{"n_layer": 20, "normalize_top_k": true, "tie_embeddings": false}
Below are experts of layer 15 (counted from 0) of a mixture-of-experts language model. Rows are named router (the router's row for the expert) and show model dimensions 128-255. Each number is 128 + 24 x the weight over its row's rms, rounded and kept within 0 to 255. Numbers have three digits each.
After each expert's rows: a language model's description of what the expert responds to. This comes from a sample of Wikipedia text that the model never trained on.

# expert 27
router:155102125133094125142148135148073128147192127124105134149136188117151114097153095172107175129109133151149126180151135102137120165112117150130104100146089108152121109144104132133133126092161133112094129122131121104106148139115117108151145118133168139158093167109106132127112115123093150135129162133137135151134112097095146091128133126099101152113144169140116124147160108119101117101088
What it handles: Latinate word stems. Opening and middle stems of long Latinate English words in academic or technical prose, e.g. expl-oring, coe-ffic-ient, soc-ioeconomic, adj-ud-icated.

# expert 11
router:131146145120148132113164134153067083120170131161192117128178163146110131138121201110103137141143144098135132114148125117142102171128136128138109129129162150096096157098108123123107147157148117133163064154093124163101163108106135145112148143164101118118125102137183115139149104132130111127149115141126149136120096121091118105089139149102158144124116161147106091123137152111147117122085
What it handles: Given names. First names and name pieces of people, often in cast lists or tables, such as David, Robert, Bill, Matt, and -ael.

# expert 21
router:137091133103132122149165099175071097148193161191129120152136103120109170096101052125133092134076147137145107127131121114135134114177120163125159106120140164144120157123130122128152113122099076163090133131136137112139116129150150119107113111123157086117136107111122163150159121123105200135090130166106142105119146108144076120144155138104153126141110073109079203109118094129082104115159
What it handles: Buildings and places nouns. Nouns for buildings, structures and places after the or a in architecture and geography text, e.g. platform, roof, building, lighthouse, town.

# expert 9
router:128143123149184083088148129175124101142132153153158106095125125151136125131138132079140103104130139126163139133133161129180117122116088138151128099131133131115117059116123132167121102118113096144096095154165130109131147099146111127173102134178133088157108190092178131110173128163126150151129122134122148145129153094138112094109107071131127124095137134105137144144149143153080105097125
What it handles: Biology list connectors. Conjunctions, prepositions and word pieces in species, ecology and anatomy text, e.g. crustaceans and molluscs, leop-ard, red-bellied, depths at.

# expert 12
router:114127125104140107146147126142053112127137137130169113138150085138084149157132087134121108099127141107174160094094156162144117125102109098136112102149183135087113152142123162146111116127124131136165132156157152139154146144173182119136098112122134115088170104107092130137123109126126097140097129171172176111108096084180102128127117146113173113142122129120122135135104101177099144140131
What it handles: Institution name heads. Head words of organization and place names like University, Museum, Foundation, Labour, States, plus numbers in election and sports tables.

# expert 22
router:113102120124102156172111120127139146127112128117129142156160157114146133117109089151136121108121109091137123117143198119109134149117171097096149134140146120106112135149129131126116130137141132109096143128131135098080171149148128110107142128151122133101147106141133110139129120091095126072105102159118136109144160107121064120146128129131168098100108194098141135132205100125161133135128
What it handles: Infobox list fields. Dashes starting infobox field lines and field labels like Date, Coordinates, Died, Succeeded, plus table pipes and bullets.

# expert 7
router:078146127122129107133150137151054116094177159205118129138154114154138090142094102116152093082096142142122150127124167113111149117126087118118080124108165189145159116129136144111133095159152102111104127089112138105154141105102168148105140181166124118116172104105138093111143074139127145120174139126138110134131155092098107086137139153171109109138137111136126113081104114120135130091132
What it handles: Title word pieces. Words and word endings inside quoted titles of films, songs, episodes and books, such as Dream, Love, Star, -ird in Mockingbird.

# expert 14
router:117163143147138097071132123136182113160123145114147145141217092125117155130082127112162146120141133122147118129201152133115100120141185125151150128128200098101099116165103156135080122145154193134122118116151137152109122121145100126101118097131136115106128124111123130118116154141100112140140116131089116154104123102129154121125119096094151099113142123144119117148115173128117129162119
What it handles: Table cell separators. Pipe separators between cells and semicolons between list items in election and results tables, plus country codes like SUI, FRA.

# expert 23
router:120123126119144155169139119153175098088140112095121139112147193151125170151124114074086138100104098108151178153133150118143137153176131125075194149133155153143158092128176153159111149165127171122155128115130118099156157148108162100105135146203110122120118134139103132144142148142145145129094148122127118164074135102082129097115126114128145114132090096159102072118117123121141115086159
What it handles: Row ends, narrative verbs. Table row endings and separator lines, plus verbs and particles in story-like prose, such as to, returned, soon, crashed.

# expert 20
router:159144138155129112112135164163143128143093141114137151132092110138119169116110088132137137103114125106147115103147178146141137169123152158135128093126108151161114175131126131170099091116132133099124154090156119108143128115154186102119084092126124129123108189122095161110156086105135162151114071170111163115124147134114160081148128133129133117163097139122108125109128110175130131099110
What it handles: Later digits, headings. Later digits of numbers in molar masses, coordinates, years and prices, plus == heading markers and degree/minute signs.

# expert 1
router:112086165100178119152131104132109112109108148105120104124111119121120150087096116122141132125115141128165081120129179150085139124147163111129167155105119102162155113101135157130145096122126157123124132083122147142087071153101118091104142109150104120094130105140106125107157104149124126154144116116158090156117097132138101114159146139103133110103108130167124099105122115130166138173119
What it handles: Line breaks, leading digits. Line-break tokens ending list or infobox lines, and first digits of numbers in sports lineups and results, like 1 in 12th or 8 in 84'.

# expert 10
router:116126109142146119158096115126112114144108152093131175115097103145070136146170110125129136105120149121132162171162128123132147124115183100137151087176123116170123113127114106187116136056117137120151112120158133166122088146165085133142119155080130095154151155141131155109126130133090149121155202136146117102091116114121199095135125097113137121135147088157108134121110107114125143123135
What it handles: Digits in tables. Inner digits of years and numbers in data tables and race results, such as 9 in 1979 or 7 in 7.75, plus spaces before cell numbers.

# expert 16
router:079149133118173137121127149095202140119160130144121100121095117111160123105053137149114118102092158134095114111145113117111104111141107129113148116121102129102130140081137160118128135114131128068135158104130136096171136120130143141098111120145149092143095082107152106132149096135134146114065092125116145137075158102078104125115160096127135138144131119115154119110106096155166100134134
What it handles: Function words, adverbs. Conjunctions, auxiliaries and adverbs mid-sentence, such as and, was, first, originally, widely, plus the zero digit in numbers like 50.

# expert 4
router:102135149139120142079081065091137140138086117086115077099107093116139121092116146128106163152134072148129127109087113152115102143070155123115109092168126126122108132142164119118127131125134171121170121103099135189098147167168131121132110111108151128131139104179122105083106154147108079111106097104139093097102139160138133160139114098173141089115128162150189092114124124178139143168120
What it handles: Biography section starts. Articles, section markers and list dashes opening biography sections or table cells, such as ==, Early, Personal, his, attended, graduated.

# expert 6
router:154106151148178118138116118145116123142116122123178174167136154170121140109111105114165163114132158130153114162112123100162125133114140172107143141100176170114121142099101138134119094147105112126129096148169105139135144115164148102125140116141158114144132115122083129171133153137092132088095114104112154104174107146161097147136088102094160133139074127085086149119140111127139095158093
What it handles: Place-name endings, dates. Final pieces of place names and other proper nouns, often before a comma or table bar, plus months, coordinates, county, e.g. Isf-ahan, Bishke-k.

# expert 31
router:125108139133155130118163133082155129145167115154175126150177170090110108094107126101131113134086152122150137151136145181110121114162173120156160145119131157083124143123153125133126077156167111111127119123131166112166130132129148105071082128135090080100144139102114121143105092132114106116118125109160161115084116120141113120162172126110180116100138143138145129112120113140151071148148
What it handles: Release and chart verbs. Verbs and words about releases, sales, awards and charts, such as selling, entered, won, sold, published, chart, £.

# expert 29
router:132113124103106110125110119126176157129073160156116122141126140137104100115127141107122149135097133101087115131140148104105142135093107120139185077117159135152113122148134133136135081138120203143135152090081148100122112131098118125145142126112100150103145104121133115114108121138096148116123113137122103106140103181093148120094146165107150142108157139108104081152138140158137159098128
What it handles: Sentence and row boundaries. Sentence-ending periods and quote closers, paragraph breaks, heading ends, and pipes opening a new table row.

# expert 13
router:172092112127098133133135114168121128165143126133117129113114159138139106135154113151184114135147093141169143145116126102136165087115125154182128116132143117101135159154146124125161126137139071114127097157143175121148150143115091115149138097108124090098133172119118118163152160111104105119152085156118149148137139141125140126142084125090119153117126093077073148140113161116097099135117
What it handles: Place names. Place-name starts and location words after in, at or commas, such as New, Han in Hanover, U in U.S., plus coordinate marks.

# expert 24
router:111155142142080089120127145120103143118181168164130124147151144168117120104129175109166101118142196102166163162124142117129124153140113113128085122124141187099102146150110167153114115139155112116153145156144091178115146131124114094118116074125105096104146117094107115168134130093123126146133148114142129137180103104153121080122152105143108126106111137162113109099108154150120068104127
What it handles: Foreign word-internal pieces. Middle and final letter pieces inside German, Dutch, Slavic and other non-English names and words, e.g. Poet-ik, Welt-ord-nung, Gutiér-rez.

# expert 28
router:130118125146126109121138104178174121170101163128134148117098184150127108113140084142132098159116100138137143094127138102150143110124138152149143107152137078127116113141128116138169118148141119163150122091135133104103121113136134113118100133143096078127117156122117090123141116117111160083135094156130206099149096139130111115135115098137113141095129126140134099108162136124117132131131
What it handles: Clause-joining commas. Commas ending clauses and linking words such as along, including, although, because, throughout, especially.

# expert 3
router:136136155142139117156151123091141128117048116085079108121099164127110099123143201111107121096156190116108111129152113107171126106142120106159121143127107098113133101111140102143108145120104118136141080136098139079129135141120155145127117144139121125105127138143135128142129135125106100113216098090123087128088119125129119138122175137132133131148149144125113136163144153121104142114113
What it handles: Name-initial capitals, brackets. Single capital letters starting names after a quote or bracket, plus opening parentheses and LaTeX symbols, e.g. "K(alokhachya), (K)en, \, {.

# expert 18
router:073156125131086131136114118119101134076098142131097146125180140165118097115170169131137119142130164145115128120145141103131163101124091107130099107127137102141123093135098134166119145117148136126134170104125145116144134125132104167153144166141149096067143125140182131117135114158099139167149124148139109121103130136131143147154131127155113132100149084133154104084126087108062137094090
What it handles: Titles, spaces, quotes. Blank spaces and quote marks around titles of songs, books and films in lists and tables, e.g. Orchestra followed by space, "Last Night.

# expert 15
router:155139131130162128164099082098094145131130168100186102131077095120131167124124097115114169145133079097129126091116120126118140096127114128144126116124112110069152114144131116123103104127125165105161152114125164093131139154151151132152123115171115136129163129139094119088135127138143165102100096134168177115112111120136085151171136105156114082135123160160144128096126095157150100143152
What it handles: Sports scores and seasons. Digits in scores, years and statistics in sports text, plus words like season, round, tournament, e.g. 13–6 loss, 2010 season.

# expert 30
router:179101145162126148135115151100110128119118134116121155102099076098119126126135158144118084124158176112128172160121120099162128166139141118137096127133087125119118151147124153121140175080122114100123098172139093127104117142133104119108116112120103164069124162109113084192144126159156142140198093123156130108099106136166179122123107130098104114144141130142165141135144131107106085136167
What it handles: Capitals opening foreign names. Capital letters or first syllables starting non-English personal and place names, e.g. E-ichheim, I-xopo, E-sterházy, Kar-amarko.

# expert 19
router:091108126133133124141105144162110102157159143184163176144197141120116129083119084133139115103101126116090112131116143130169160102138158149102175103172150174111091160146088159132105079148127141121109175151090126126147138109112128114162135161129119156128155110091131108125144119130139148079094147135123123112126094126141121159144140125135112141119100146140138147151170126124131157155159
What it handles: People and role nouns. Nouns naming people, roles and groups, or ending abstract nouns, such as director, politician, songwriter, members, development, system.

# expert 26
router:139130147149135142124158098137144117168117150114114126120089165117126143136132111124164110135128115115095111109134087112139179124165157088138127103121100150114087130142097120139101104144138169111165148137154178151164206119106144114143130174148128134145117114120157132123142145164132099126122144140192146129107159105114113151134144111122117100120097173178092094136132143128164122157140
What it handles: Biographical verbs and roles. Biographical verbs and role words, such as married, born, died, directed, Preceded, and football positions MF and DF.

# expert 25
router:177122148115127139163106162115120120138143152119167127098176171165112163135109136122144120137135149098123138122132135126120098173153128129137088140136150108123131154113132133144135130155132163118208117145141147114110108148133090142111106121098112122133132128141101127108140127139146117090137139092151159107159140117179108161118117150121157144119088154124114108132137101148105120161126
What it handles: Football clubs, results. Club and league names in football results and season tables, such as FC, Rangers, PAOK, Blackpool, League, country codes ENG and GER.

# expert 17
router:123153135168145142125151156105114113177144124109116107174150094134098114112072121110126157135123163155110111131154148119140074150165118134123153107153135101144106175129166158106104140141127111115113147104117165134136153138189171137123135096121151140056100089125131123135128110094128122123107111143101129123130112112135114136131140166121160121139137143174113139108123102109098112155181
What it handles: Acronyms and non-Latin bytes. Middle letters of acronyms in parentheses, such as CC in ACCD, and byte pieces of Chinese, Japanese and Cyrillic text.

# expert 5
router:068141096133150118085087139129164123143111121092119177219063113142123115153113069135112122162104130117121145100131129137130117152094129144130117148131138147150145142129125148116103091113110146075153119110148130153116099078110130121139115139135133169114158120124108123122111159098129112108065135122112140145116093120121123159125100108141142151116130114113112085133109143122167145118092
What it handles: Prepositions and articles. Prepositions and following articles in prose, especially of, for, by, among, during, and the after them, as in trial of.